From a checkpoint of a small mixture-of-experts model trained on Wikipedia: width 224, 64 ReGLU neurons an expert.
Below are experts of layer 11 (counted from 0) of a mixture-of-experts language model. Rows are named router (the router's row for the expert), gate (a neuron's input weights, with its number), up (a neuron's input weights, with its number) and show model dimensions 0-223. Each number is 500 + 25 x the weight over its row's rms, rounded and kept within 0 to 999. Numbers have three digits each.
Before each expert's rows: a language model's description of what the expert responds to. This comes from a sample of Wikipedia text that the model never trained on.

# expert 18
Description: Digits in numbers. Single digits inside years, dates and measurements, especially leading 1 and 2, plus word-initial letter fragments like E, e, www, re.
router:515511508485493538475521572487489502522469527539481507541519483514481518508497538435511493507446513461526485488514465461515479487510500497510464512491489493460473516527519512455472473462458520476515485508450490496542490534499548469546481522551502490520506463491499479521497500519482469487506477478499526471480505543500486496536468498510511496477472528474493499490497507510484487545479524483501482512513498498476523494535517501515514478531524494455535490519478474506529526492535501492452495505496493518526495546552502485479488536467469493498528468515498480505436486480447479506522468502494539488481522493481452537531546496458543453495507504523546513460521480477471475511519
gate0:520491493509511511537500493480505477519478491519510536510499487498456487476500516508478545547494502528524449447475498523491519511490513551537534514500496497458480475526456466509472502511511549529517485480533547471531512567504474534499498515517503485501488497493531455478486508540489517448515461517500527502468491511454522491480526529554485497521523505496463475479489502544481524482479475518457481507552474499539477503500480510425491500525482474509530529532485499474466517506518488522483513532504477479502552490530511470443483515502495503435526519523455496519548484509502493499493488515502499536471466520501529534515496486492482521483512467509516491493447500488498508539537
up0:491482497466473491466491500505500523521519488474503490483519542483525477498481520502490475441536504469495543537530498519532499514507504459491450487493508467542550498482529503526526505486457479501490523504487481514474528460493504481540484503454493510492481520465489524511498517484490488510486518479490490519494476524522520498508496437461509508493472514447528510546465495462497510508490501510494452485506539472483557514494502490548491518441502525486504482468500478528505476496452496498546508459511514520485474508475484534544494487511515490519512481506591502523472526490506540510511536491502450476524549492472488509466515524513510534489455534448487536499542516516508518480445
gate1:523493507502496480490489530504547535530448472507479535553494487459536520493527487494543528485531531471487481516502503550504535529457518496479495525469480532495492532522523502539555514507482459500487478541507506505519477488530506509485507495512426475486491511506481467496498494487519464536507511493486493466455490493497527531497521507478526475480460569531506460482506499488470497514489533472488486490514516561527497526505504489525476511518462491460534456493515498510524502477510474488512493511517507511495483486450525475481472500541515498462529512500517486517450509495537491484504490483485510502511545449497548495452533495483489503468502523566515507479456519512503445539526
up1:492499543487481475548499514469498489500513483510515490475487509510525457515490498508523515461534532496524454470489486488507508534527526500498512486470487474509479466514465448473480509507497487511436511561492474480538535514521511506490522514527524457502546482512509497487501471462531489540522525502511463491512497547472482504530510496518525521480501512522510490485504481520502512490508471489542452499454528542496482472486461499516482510518499533578522468552523476459517471524467472506495531543535475458486509506478469488511519550495464531467537501520494465501509508483529485472549496524474478507487532511502524463536488508552482501470548498491509496518479504447505483544502
gate2:520519530473523486527510524484524491483469507466533496522509535528459457469496509480493508531476526496459520487493530514518503487494517466478464495487469532541474497520507497491521506482506501491515487487474528505499480493512514506520532449525554541471481483502480513538480548543522567484516489498543495522505504498534477522515471506482540498505497537532475514491547498496435504521445511510519478526504505511499488526499504496465506474510443517516520512565550486428536523522491467518469483463476495482480509520510507506476529494523419440478444468483512525482476502492505480508509526513484478498468503494499498475510507478510514506505524451543506497516463505468505491492505
up2:502501495474535524530526473537518512480470502481533530511470463542506518495470500524477478528523504504458487460504504513500438514511466534503499515483486466539473520487530461519468529474509479486495505536505512481527462508474489504477511541475480489486510531527530481492502496520473561484501524488499501522507499491479489474500477500486463476553480498518512507493490500538520524508530514472509518527483436525494524512492516538514520488486486514523524508461493473453533524510526483512439523538488500462520437491488546445501514532523518521484462501504559473525531491513493505444444535514474476517498570535511514525463521488484493495488502482494511477533517507467464525497494
gate3:492517520536514518444478541527536486468542493495398538534496469528445492510479440482510496501477479494501491506481482498523475500468456486475472541466496510463490527496525522530470532492495537502485502490464483505540525488494517522488471492496485469470542515518520494447497486513483513511489515499459522515510499522510506467515485481488479474506513462494528522509518512530518485519442487516499490497475483504523519480512479509485503530488516521462509489481481507512479512493489477526496553499488530503501487492498506497446507569542540514457506490483552504522476475474465504549511500502510521571503499518513514463511526510493483470465520528522476499487475468501512441494538
up3:479504473515490485544518468427498488530467544487544453490542525520552491481521566500447468501523491509530497482517524526456510536529532517525509463487487499535506509502475479481534459495504455513510467520547499499477484486526471481526521488471501506500469483452494503529477495515490493474504506504526473502491462504473501537468517513532510470496492526529484485480488517501510519497558492517493514510494505497462486523486537503532478497484462452496488498534534493478489467466470500469519490486515477483465531497510463484547496457460497511499523497483468523489516576518504521494489512467496474455486487494503505547485497501511481571520466480504508507504544500476486542510490
gate4:513520469475508512507518506580518507506459456524450464484501496483506479485448518487518500478489500503527485494506513530505478526537522525505522505537521544513484497524465461559505475466468486462494494484478520498503490491483513507512549521465527486516518473534489523494531567494487532544477492517481483491488499474512515505476498517458502452477458524499535500492478532497508491486513524450496494497494526515526495503569463542489510530481504506512492489495503491458506492531492477499509495524499525581510482515516480485501481461525490510481541509515486439474498523467447469495510529463513450506532447479485503502503537532488489446510500486536515524500478498479469514515494
up4:488490520517488484476473491431472482488529518502542505518486507491476521515537486537467493510525511512496516492507504490500527485460460457493492485444481458499522506478506537448504514513536498541498521494524463533501504509505494493497478507543489523486473514493513492489443434497498451457534518493508529540530492512512496484533503480519507556523536486492463494504526475500501509484505467538505481497500464488501517459434526455516494474506476498507522513500523504557512511447497513497496507479499476405475506501478516520496525539488495482536464480491509555516484496524548523495474477515484543500463531518501491503500471466490512569481507524477480518511518499497505465485502
gate5:473497490480521502507536517491497528495554520519462457511500523478515455534497547504511473503494463478514449496509525479482512507498537465528469506477490519489514479474474491501471472451481542474469450494491512500549496553528511524519497502493455499486500521539519462443521529493487471496466450481507518488504531508525508523517515536495464481531483475491510513497487522500512483541527500535513508479546484515489472519506451471522495512478479479470543532537520495531522518513482519564436493546549473513525478508486501512501466528498493520542530503494514483469494503478541457463539523517465510484516511497464482492518492490476485461469498487501503506507498475452454506489499
up5:449496477507481514453532525466500517441524528507476495501496513504501499537524483520472459484491509511521463495494525505500483518525504489495428489482508505488505494487501480523469479441490520540482446504483506497552504486487529514522466484475480486477497475487532485492556505497490481513489513540475501494476543486472545471514510501473507448526454508489474498489447496507536499516549462467510495496546442495463534525506477470514468483513481489506521502533537523517505545529475493547438499516550473521526471536470478523488466520486497516537515520475496461463487521501539485501499518486501499525480500457471513499492495475450490522476513502519491485488484525459494458501514
gate6:515521510494510438503513489514467515520487499531512496477501519524514585503510498458490495532512484499501498502459595513489471468551508508511488506468505507503502513524501456487465471491473519516496495518522526490494510515519541495498477514512509516484522544485535526492480507545519477522507527508519517520512455556523496506516483518492455463499458497501508534495487473461495461527532528492519506481501500486544532495465507490520478469502464498526498477463486437489497499471493531527508516507497464466517506505516555466460496485480489519516508524459503486516517509525533500496508512530467454497493517557446461492529518504505504486515537544571483477476470482535480480502514
up6:485471526497486545500498521477507492481503526485487504529503490502468445526496498541517514469483531517504505530537431504514537564504501517498543506537470477526510498453521542486543520501515467470501500486479442495495492477482460503503514511460490476508469472496481466497519523450506522483474452522497476482504527448470519502480550464496523524507530490520504504519490512516515538484471473527454511469496491514428494496542472528482533530507531483488498506554483523513493512509498466461513465505477529518498501487504463506528512518498519478460484462522491500464489478482504505476527476474522522492531484455532482515475474457501521518498493460426496516526504524488519506518500
gate7:531519466503556488522462517529528464516472516505480487534516480501508523442489479496508483489512486488523474474478493507495473493481474506484470529507511484460520510509506535487513525543480526511491490499470487490511503554443495524523485479504491504480506497486491472537502448508490496491552507541496518500543474508560496528494486510477506535478477540508486460512479512553535499523499502515528443491501456538510499464538498469488498454500503496460537470465533490482530491496499508506473509474480503470518501478536511489499507466513518481495490511457480499496504484464481544490573473491508483521474462463473514537449521428480551493463481470542530507501483523517511494525516
up7:500488495486509510511503542490528463478487513523449486539531496494524502476523516460528523469497467512521487472529517535486494481475501509484504520507518503467533521491506517503502517504474507516504448530467542490497499507477537523513457461522483463462530472507497469523493474476514508494493512526544494523467495541480569539550503530498525481513464536492484466474472517500493513499498520515538483492469519569505504453495503491495506521484528538461530498433528502451495505459484487548509530486455499461505483513504464501499496475516516465502475501479490515509481481533505507493578500502510540536473505489481497493466508470520515429466496503489511493515490540489515518484556
gate8:482526506499536526502515514517557536551517492510547539505571503516514540520547513508537520506483518484495520519475543493501530467512436497502524498488493526514473496484472528519507426517521557515489506510511490508504487472515454467495515490491524546488520523524488475494519512527510470504492501540510487461533517497525512485485479542521467514495483491481542481507538540493492455495489500468472508531518514499543517446480514502463502513492527502505532512520477526527507509490544488500465502497504527496480471507530531512436534480551464487531486484511511519512546510524525512481480526527498539478517488506459481474453562497487499507476515509486546466527488505503521499500505
up8:502450491533475476511474476504490485438486497457459482481434497486528459527472502498429497532509493489534460511525465483481471522468564483478480506498527497505508494540527445474514530497465467490505496486498519525499494501504529513506457501502507438504472508481508515451525482498485546472547498446507516517466501521499463492489518445487510481509549516489464571486469474511495495540496522520546526452481494500480500542475481526519479495482516513530516491479503506458489493493461500493519507513509462498522521462477480496514452502481512482482547507468478514511503481485489509523497491486502487499476528507541505487503449495503495501491468477508463501504515478498529482541482
gate9:521531491507456505517515493509530494481489562493505477524498488513504501532485518464498504516481516485498524504491479467496503470456485509511484546505488481493525524469448476494530520533544457485503490523489493500550488537507527473489455559495509531458469516478519495490449502457512553525528492470529499505467545436547518478514482466535493474493567447489511551499529495531513477461504529480490509550520521517483497473507473527462456478508508502494492495515527508489512499530485447528509483489509463475493498486526515482472478465484484498533487504467500511535509520526467489522490499502464504482503512461524498508535501518484491438513517489533477523496480463533521534489517
up9:484484498503525506518480473515495487506499448501488531453479490500496479494537489532525477469518483516497477515509513511493490503512531504498520431495485525488516494498534503505459484487449523539471502490475503511451506475496463542541523478502491497533531473494461539501529520551509479487478536525476507491512469547449480496489522527461485510515447523512526469520463512477478525525502506495504497459477487468515512515488507481537565526506494498480498506460493487507449504463519565478484503512488542491507518518471473549555489539541514474484506481540489489459523499479548531496504520496541493535479490544468524489458509493527484548476500515487532472489500533457493481506479
gate10:510493479506509516481504476526486528515478486557477531489511489427486544519524465455513486500490431493498467519513504464485517479483502494498487489501475478513461470496528434473480444505443510501469474517458479473498482491488464470570513517486532491502525526522499504516492499471517488514495512494460513489485473506490490519475476515505516474469478530447489459475496537528495466489511521495507568522484493456505478455485501511512464501503491500471512482507513493515511467475529486503507537480541469532505511534521469516443481491484528475539547517528493515514500502499505496517520535505526510518534502499492500483529513520488518537466489485495497434491501513521526445497559
up10:473537488515511513498507516518491489501485536528484481487520480468479520520517475473517522474485471489501501496507491471498529509485482471529449486497518478475464488535512450468459483497468539501487481477475470493508499477533504493561478516499536487518536541506502468480521485436541506475518520520448470490471487520508491495487479498513513467502497504492535481495491543525489480491475520506509561539499537508521505445476509493510477505489489496468563475537479491519507462495538505513475490462486468526481523505509450561420498520507542476488515504487515495468515507489501498496529503482509501519546491486482500507542450528497552519505491516466525447493498490520519449558519
gate11:511516475524476484465480496506521460477518507459507459523504500523509482501512570457477491474525530493544502524493491501485503509522490527497496466541529488485487513491559502489494474494482466489551521528485456491537498517484517482510475494511506498509491509533470506508521520520503485478522480468497494465483516531482505488572477505497470479477468467514521517519446492487462481472456447513516483463478504522492519481551527506547488509518573476504497453513469471463467473475504547533480524505489475481500514535551493479487500510472476494469486423470472512550497512461503508469512493538516529512513527492494473471497492519497507492501488486508526494553505487541504506515535
up11:500522493484447488489505488506558517476460473487512492471520480495487492481505495480510522478516494504491528492495506526543497522579486504468490507537478484493526476517505498520504503467502474533511531519495484550529491505506488485467518549491513518472490550538505493497451503535504509487475465474512530493462529483500502473484503498523511482504520497471474457519465514526473497469474534494530478489473497490482549517525500490517484493492527440476461448467434444470508502550479498527526510511504511476459533499522509491467493518486497504488532438505529463533515511482481503470527484468478526523542557480501486478502507516534478533525502532479503474528536516507488563466512
gate12:499506503490511431515510511471531517502437540536519544504516476512477488519476533552504494477542494514468525478496534473511469526503498523545495504549467496529494457496490462528533506456506487523497515524461524497541454507523510475533528488494473480479512520498492484529491500521533497523514476444485522510479511492526490491446498544511516492473487532470480465566467498444535485491494518495534485490524482516456485499545465469505488506498470460513497493507494501448513503524506509504485539487505498529456511493482487494457519514513469480483551442500503507501503522495499480473490504469510492466528500476529491538488519515556501496468466490522524520480530483528505494479545
up12:453493514533518509526516534493481560485558499502473514488504497478489528489491503491523501554511491477504497505514500503461491551488511535449541483486482505461494517464511516491505491535520480486554541475480516475506475512506512524497485459532483524503508492479460545524515498483496490491503507501490515513520489502523457526537492454491524461506448504508507470505509496517486520487466485467502551468478476521489493483471511503475496504521534501480501529508477471518497532547497502493509514470453523499536497481541517524537503524390540536491478508446477560515472530518507503459512481530488506508519509489494489501526498458481495480502519507431475472482494507468478470483485
gate13:523533494505516488485511483567518472503498443466539482472483539449484557496518470485489494520479475510471513492476470511529483485505487493505461474486504505489472487507477496514506537472509512500499496494521492475528504460531487510518493527528491499537515485492496490543531461497501515483495500483534502478498536515493450480462495508514559544530487489512535472485469520554494490476502518518461544555499516469482510492491497518517552512467443502507508503517500515529526463442531488519496512501512482502494533502545538480463513513488463499486457508493520496524547526450477491500466502480522450499513485456519529518496553523497514484505544485482492490474456504470503464549545
up13:521497482492502488473513489481498465489463482513498485491468489502456509449462493488474532515458479519548520499538561477507524520499492522526569486510486478481468516527471463454525533498526511488491523475487489472449514504500502527477542485510510483529500529513497473519494545476524508501500512519493486520489518507520506468482495503478484502548506577534501493517493501463445473457530464499542486485525473499551500471536523512488501539507495554482489497491460484500480491463547515495533508537477484504461509513524470488483493452486520492526491484548463520474496481504487468518559505461454499499497514519509507510543447490518481478500502497541523518540523482498491495487466
gate14:504513477465485496510518516487505478489469513476502488502477503439507532552495526510504481535464490507509469494518541481544516520502469509513522495505534491505484498512537511483474494507446571437519463456464508446512488520517518487514463469524523496465501479477464472470492511545479483529529477514457507523474467491484505515575464533502476515528443491480502501459524513485496501514527483472496505459507460491501467528526502519548513494496498489519549502524485488459515508498498539502514508519487482448504512513509474528487485517535472495494477471474501465484491505483470452482513504486487497497491493500490525550587539508514514491520525509503531535493510507518494493459472
up14:510529516455510496529497510480495480454495510474483490500492491466519532542504516484495492508521519523497481510498521488544483499555471507498513491494506531540487462486530489503437498492497555465496476468501537455503500517519498466481467488528512472468526480471457467508490508561510485519511485491474500547481507499495498507587448496468456523496469488501487510483516492501505481529520473463493515494483499487486463524493504501526491508508502495523549508516539482483523491512465494488508530510473517450533525512517493508449502491543458471504432492475488503486508521468478463508479485516467503493461498477499496570556536542530460504503547482480553523501502509501497508467487
gate15:489579532482500525527494501495505495470488509513460525488544466458418512501516520514467476524460486476515499509495460492542479459482503491495441513505492510534489473516518471483460487502500438476522487500480487529517463522498514526522470483480517501546484488514515475454464504478489510487567491475509509518480505489483464514507512506521492521431496487505532499511507480542533456466469501536514504519575508509476515489481468481505475474504505494522454511525474517478501503513515465493448519523546479523514529529547478525479467518511510524479491502503483489519463493480476520528491454498509493488467469472525483489481506467458520486483475519491501491507513495490458505518514
up15:489515509488504505500508510498529505489496517525468498471497526498450526479512506457469511499496514517528526526512478497502513480530482455488449477472532487514567490484489504474494451491522492480490543495490467470511500473520504500518491468470538503525523506527517513468468464475529575489561509498464489491493510476539453494476507515449498515451527455517500484526532502542496466479463549496513540473537495509485551458507513504501506489471535464542463506551491522533527520511502486486465509521531526501525499467548473491487507520527526510483504523507461464446465530504498536526517472492497481495497489492504490481497516476487525501508520543532492494494474466455478497544487
gate16:513526509489492520482485503516491508482488515518474529492496508503477540466490492516483512509500511500470528501489492524522471520458520437528493487501494582508478538511445526523458465543514512492509500481505531501547507574493498557432500524467533464491506484469493513477482477488496496499475472493587485538510465474550456508496526521528511491531483496468532497482482486532526475535408535497512484514477532509493535513485522522506477490487483521481488461473533500533526515497534471490506514503488510465532527529523483496528474491503495504483491487494505489501488520505480521513551492501502505478477524508470493520476518503495493488490521512526473450502472496535460522508468
up16:484548483461530486505483543506490540512500501450502485491535525482491534500484523499504487466514516506479545541471474474485454569486495504492468509512468481541461476450486492473492469464486539487489524478501523498452514537515513523470538500458516516509485487513493482452546533542491481507513494517482479496506511507484478515489502504481470526494536510507526483503469474519494480496501475515521473508486501489508450494448502502509508453522476492482476527493518527502516484522550525470492525536477522503489517512549521464507452444473478504506481483498514506505460500511474524523492455480552521531577526502544502540466509500488492524433518473488491491507479477472518501503488
gate17:475469512506494485497473517495473481523484518509556436487523483498492454474498517496543497474522465489479487542452529541520520488536487538483528525487507487478493501524494519507516503496525518501523512544491530551481470483539497552465551491523497468500503515504495518496503520488482467531507483514517521504485497534497495498525497523538471492515519521490485490497447486495429502496453475538514451487457470487493499502497556548511499542502478464474464464517471474496532522508506515525469504538513487521487492508529519470516493497482509476463504472461526480566478529507493511508480505496493482504508470481539517448530530485482499479544505493520494501504531496496451478448557
up17:506488557468490469519504495507530538530564449557507546539509511498517493479515488509505510543499529506520490500533482497520474492495508520506486458525508477495502539509505482539543544490527519507504480494480534519532489504530505491504473503508462467510480473470503472476497514515520514531463528499507489511493567490483467499466514515495527484476541482511501459527550504487535483515528497504536492515551507498525518478507448507459510535462442527522493535520549514537480508510518543470529485506561526525509497487485490561501544542482513503525482520457527540466545491515505483549539452520485496507500482491514510509499525503507489484484509505459498507504511504494482502526483
gate18:537470490486484478521513520519478478518486449535460495474540447495511533518524465502509500520479505536459532504526445504501533515531536480508463514474505525531484523509510526516519473543485539441560476497457473532441490525484500528480518508492510491532496508458526494532535511481510500475528487461472491449453509485487490523522517526509535573500482512522509542507479528505515475503493476489491478488536524495488514517493450529497530489529517496537506508510462480490469474506526539549472486513535517526512476553510522496476514494497484488472479544507482540513506465480496471514503474473470460503516496491507467512533514530457528499490492481506516502489508496504487514486541
up18:499535526490514491520462468477481531486506521550511502470477511483505528484464509501492485493502496520514448477483532492521492512495479470475502508556478499473507495458502501507432499480494473497441495489526536477523566519509478473487515474510477438501505501520523499549525501478499496467555482478518501509518497521529504442495504506497532467505519498504481518502485490488502524515485519524496503486487512491515450486431516473469486475476495508453503528470550496482477508500487517498475492460479539501481570507436537505475464452484493558542498544462487462543503492504492517501521486524533512510526514508509537512469476490529453493469475506467497495491511514538520487492485
gate19:490515508504566467472515495551486488529466482511537519472535506500475539495513503513524500497505525516490536542540520433480497535497516435500482516494535499492513479506514558527549521485514531464484529526483500529521509544521553496506562488552481522524517526509482493489491515519515484476502510461473529500463524526531521513484543548538503490501500510493509490526466529521491469508435538516486519519495491489502524470502496493518535477525503473495528520472493528505496504496482536505531504428474489523506475528526521475493546502524481526477523506466528552505474511498497484517491528501512493511473504515511467478512546513470495513493449492531538496500483485489453487516491
up19:492516484520550471486514522549486503524491473553511504465509510549482484518516541508471493478481531509501505522520543478484440499514545438444479516484499495525501521561504521547537529512472524488478520481525490516517497491457502479529536481547511494528513560499462500469526534501479510483488482458528508527496486490515528527471521492513495508540506498466526512554487477500514462501487573491483527503499474476507519490499528485555497482505484538481534538479491526493505501501456500476526507564481464502512483506484483455526564514514525507472489488472514523483508514536505505487458529528482474501480466490514495491502510501461498506492476506526507501510471531500473480496483
gate20:469457532484505494498510479496499545495494496508518504500518487520521540521500529499527473514500499466515519515498461532494489515435491610530516490489520544504539530480545499562494510471514514503527516491431512471487477467462543541447428463508499508528479505505476528512520499533499467473484499491509524502493517505485492496495487497484497480470505490454510523498493493529496532495502477495501547505520492498506463481519468508454518509496456514508514512528499469496451533529498514482485485509550514519515482538485511497445490480450513498489501517517528499543508542498460481485518506500542479486503537511520484532487500512491445478541499534479491510500495498452503530504508
up20:508538489513518520572504514538534541533483500502511501504502481500451459484500479491514531502564481455465500517511524521449499488528509553490509561512461508517489463500467523510490481518492544538493494496530489489486497504499537517522494471501491528488473528487529471510500534489494504531530486493498515503481497452536516446532451495484492520501563486493509522491482446532562496514485466471482521545460504477524479433473490475482498512500532507510473480536487458488512528559513495514503522525482502527508506473451497481511500501533535522465507501487497477487522546493509520489477497462472541485483503521468504505490502487494466496540497475491506504457475492507464479510495
gate21:548492487500504496484506536551497524531478520517468474551544515472481524480530473436488484465469509512470503528466488444499483501495494508493509497466525471489535511472513535505500486510526503480532461475557543493509458476500473508500507526511488498528484474502516487516529497509490457501448493503481490481496527533471505479454482503524552520509489522517483490533488531473477480463497470489528511523475477477497508496490532493476489475496566513506496512465506495502560459464532540486507500510462545532516510492507519504528479485461504501465513469501501433499467505504497534494518488499492471490523490481527485453521506494515500480480532480458504551528492436527532477497543
up21:518502521521508497498497530527509480509523509504501490482497491500494509544488490462471465448532498507552473518516510524505553512505510535532521517495487484513493538465495470490505485433488439545510503520522460478536547541502500492506493501459448479510487448510505455495497460505493519467520517464471519528487529502463506520490549496491490510506510514570497525498433481475507534500452497520468473515507518512507494489446520494523539551469483464507431505532468563494468536469489502506513456497503494474504497488510518502520473501504508503470486504496520499510504513480485449496496477538513463494443503465528524490473487485519513481490478520518506516473510513498505520494543
gate22:506481510497498512489526482510480549522500522521540466484499477500476522489504492483489460493512518507521514494521450521513491496502489568531450499491502482502491478513514510543477483476521536509462533502501496451479478496477533494489511498514500521531514475562503519545516481484498507489496474477504546494474470509467530491467508511470513513491481517496558504533470489499480439522490528503416527477486488534512478475493506524492486553474508473492470465529489492474502492496475485490543498495538519562461511487475513488525499497505526475430491467477520469499531484544504501442515516464547485516477478490532506503510505515475524472541532515521524487460488483489476493447542
up22:469524524462488511511537528463536497485582506506498547539513501584527478530483504487460524552465473494478495555505494508484523544498538591484494508494487504507512525525522509515492479477517526487516489469494504491508509431491532464496509496467491501477516477478460495460504510505503497495476505519503508519489539515531492508505543468461480516465489507505546535515495490495542476566544513455531516492501454475476513500512493537469442507479505496523529481512486489476524513524523474479496551494512515505484468488497516506482520511489496515461504484523522495485516518496505475516503521528531535466541485515482496467477489534500514487549481498496484501507478512498518507505484
gate23:540523520527503527476544521503484504515458497492500487495504486475473539504515481441473508475460459494479505493483482488467493539472475496519441511507495514492479496504457532517502454528486496514528482501502498493529489490484505487534495530553497527516509539542545565505516484509504525496520470515480470505467515524487518538497489558503483552498499511560510487514497528510513525495461495525494484518500500511501494497475454491423496511502463530522530491504470472475478477508519521501504562503462539460501523518544501512459495491489453532522509505523491458481495523499526485468488532510517491531487529497526493536516548518481514477470517518488487443504515452545469485470486
up23:460478469450495481532452480483535513499535482510486493476484533543505492502467511545535500516529558511507508504506518483528512446519500524495541478496500479499507489483532477508481539477517501510487519501512494516440513506495506512475496462453511470462497488463452442505478489484502504504506521498516517497488477496517476470484515404508488459501503488432468501487484487512499489499539496490478525483495513491489492507513547493569492493489533464474461475496514504498525502502473474497495447496520453520500466470467512482528509515523527479483480489502502514498509468505463512530528482455497505473533471494483489469496470463515501536517505493490510534487488568449530507544525
gate24:480495473542478493506483544526465558559481490506510530513508488507504492521521486465501487464485495499495496522468499478506513532483494524545490468503486507470475499492506472479470492483483504493513444493492462540520503574485499512464513528534509456475496505483542492495538480540522463481492508512482457450514503513489491478502485508525498522491515497467498456500468478496490527508487536500524499551486456513481527510519450504499487492509509507519506461499510501493494463437505498505454471513535480505519474510470529498532524534505547428487544512481445533470480522464507499503531467540535467523499505494538462495544518480473479503514484505478472502497508485539547473499465
up24:525499535485501510467458450500552490458468456477502537523474514514520522521482512506481471494505539494499516506548533493519497459521530488494539505501526548517498518471517496489501533507511440508507510493492508451461480518503488492505502463484469505477483468462455487449504506526500522532467481500533522497521504524478543540472496480443524505509482535508516556527485502514489467462506495500520497494504455506498455503516466523477493492470499509501508574486514545523505508537494529511536502507449474488521513483529464500521530513510497483469473487545496469516507475509459475522431536517498543452500493447459508509491506499514499477476522489531522507510491500496480537503497
gate25:528486476508467463524468512559484496516496473519521503510510511521507473517518510544522485492505479498489468461518530497420461508502511500511513490552507512526459543483519553458505537506499483526545460507488508494470556480493476527541526465504485517475458505530482543528488446527508503533548471526517467503503477489508486511485501548502518511503526515477475510503481484519489550495481493492477492504543516522480495509514534485513495486459491489469446526511488557484489479494492504462501491491462479492493498426472502494522536490480510513512485487514511514525499459531491461500548490505522502539533523466475481526508525496514516502510530442532528533482532522486516482521484
up25:502578514496504477470493512475455519507449511527508529518465480461474487557497463485513482513502552538505529552485548490516543514521490499498485500495464504537499514531521538484523493492526516509467473478524501496484480529495519500479513503511481488473518520515501515498484531494489515502490530468518481498505487509491495552475496522479533491527513537496501487474487493477511472502468490511521425500466548539509501490501501493474501506511490511512538483539503485503517482516490497484522468508471488471468544510504475497554487466510448456505531506503550567496536507518472473534494494514484457462453522456475471511539523525525468534480519452488493483488482537491529483466529
gate26:504497451495536485527490524584489491545506505497538483500514479455478513515474512503502526520480516496535505498523486520492510503525506495510480500461538508463467501535517448457527488454489489520499526480501553440507507498517523507524485527491529506505495479519489491483497540476517486547540516514494464505512495475502474490519535477510449520495499508527566500468469525492523505495478507495544502557495529529464500504521490469566549537509511495504505452543472486478544511501498477450476495521484509526493482519490492490523461510504525539494500491485516529483506557477504458504543489507529451492481479474487493505477553483532501498490532529497491537475513487482506517499542
up26:494497450475563489513489546569499488552502492496550492504537482483519489512461524503502508532494539511525516480498464518488505502522498517466501518467522511476509485538491472480515480471464505524479477493477551467498523517526504502545491522496508510519487486520448475501504540468510479532568531521476486510516480510527482513552504497502488515518503499515541518468481504498526495476485517514561516513501516526447524505518513463552514539489513499478489457531482485467552526506478504456478505498481487547480483537503505449510460533517544525518484521498513522517524526482462461479526489501518514485463483470500501503476555502520480492476524524516514544497511483464495512510536
gate27:452500435503512519520484568537511511483490488482495559449490495491510529500509498476463506491489488439499500523494481472515482491527492525444486487455469520465464461548519474494485547460452533461512501484485523521487471527510497505523503466506503486444531494523495491473525511515508476473515482497493466487476552552487486497546493487526541512542459500495523527471507510479483476505510492498545527531479507462505520512509523491496477456537516495497456463424505489501498504498469506510487468499519472519508540518518486533506552518481512534496520492528500487532503495502436519516473498491515486514524508470483498494528526485480499516512488480521504520514529488520527509542514
up27:518514467487569543508489492534486523510470501500526447473490489472514512502504472482483498482534467533479494479515544541510485520536508491496529522519500523515515512509466491492515487506527492532492506502533495516568517498519519503500481491489420539534465497522462478504497534513494493488547488469511516457557518453485513499467544510498481498461502474447480489480494464490489505487485518488469459476529524464521464470513501508487524530502532498546507483510496460501474528507526503484529515527492521517455517488522524491498501439555454535511464473496501492499498518471536479517522506486473494481527512481443556477487477562508511498485503488528490493492481512471519503475486
gate28:512488473491530513511520498486502485511487560512463490520562471527478523476519450517471507492485490487465453481486538513494516490468492526525520484436471512457519472536521509501472520494494521534494484468496546463483506503500515478483502484509479490501495550562498480500535507523518425476530513493515520522502532474530501523471492481509489511520529507477474460467498502505516516489508534501541498480523493484427485505494535482470481513479544513475526478556505478474496496492514469468503488474549470455475528488465509472483531504492499497502521532502494543506546519486492525467504533478508527516449477545487475495466513522511510528529497519494493479503508495550452469529489
up28:477496479484515517529521504506512483488490537504549517514485495549526549523522538489503494510454497494519509510495526502543517517460517510554466473499513526499472486471555480478491520525504541531510446514536542487498523461530519524515477525526483464494533523530492489524516507548504529529464510499473523479511488502485477529505450538490492501532514521543501421475490482535499464488522573460516511539512440508475474496493491537500499491499487519562513486529475524460500492533485499502494540515503501546523442514502492512502464474496490508498520492521518493489502488506507488468553517536529498504474499520456497484497529508496482513531508501496539507514483498536515494509547
gate29:526515506539497512511511503491528494534522490494502497546518466503492511475496507450543530531520516505513463513508533519513503457486529451455500507428522497485470536512479515489514529509509467501489492519453484480474520535497494483510510521493461500522506506499458539505479471506507483491491494505510497517513501520533530515486483501504516477523519482477519498480543540503509527502490540522513473455488457557525469499488498484561550496500520530537525460473559474517521468528517508512486429485486520465527503495516500517495525526469502473495527521499492446569530487505486514463487497544475475509505507505479468477524494474531509535443512509528549504476492476522492513545539
up29:456496518514474456523534529455518515517508486518501504485501458458470473493481493499519539477462497512521532547492513551519507514514474492471478495507505516504515491495453494477502551515499500457548514536502496524509466523544526502506494506515490501520518507500502519470513504537517476497473535487504527489452502482519524470475501489501481458528454493518501498524460497495503474505487504508493502450510498473469489498493523519478494531510486464509487511479481489512502551495524508506489536487522471469477459443431516506483476525531509457492543443474494482505477494522533453515554498479504560490520530512477495563518524544497490506521530536486481479525509547493496442469536
gate30:469510510482473500495476499503522541567520482478533510462534499523494497496493513506540515483462472482496493470501524529480515468530493438466488478484500548491499511497513505442479477518507503515501481463466505521444509540441509578521513509502504498510493503480495471501475545504540540499511518496504486450526505535434537510510523505495506528487497520510493474510482510522517522499493518458506489530475446525479471481469502471508498522564501494484474503474468477451493495536481474544475490521482480506507496515485492473486516519467530506521515490503467525509483530503541455483514544464492477474572473494490485484487497479500519514474497475470522471494493454486482536483481
up30:468519496472489496482512481496512548570510485485534501472510476496492509506459522513540508494474474501484492482482504514508517477516514426486488485476519537491504474515520494460492484519494475506513494457463484513453507540433499571499516511496497513520485492507485471506476545499502557501516518516479484450524522551432510464518514478507510521492491519514518479518485516527533497496507508503483471523484428507481485486495499460509505522538503490493485483476475443472509513526479487530463506519469466499535514540491519485484523508460545516494522485524467501520502543486550476491525529481511493485587506522511492494453487490486512485491531477458526482503501471476483520514498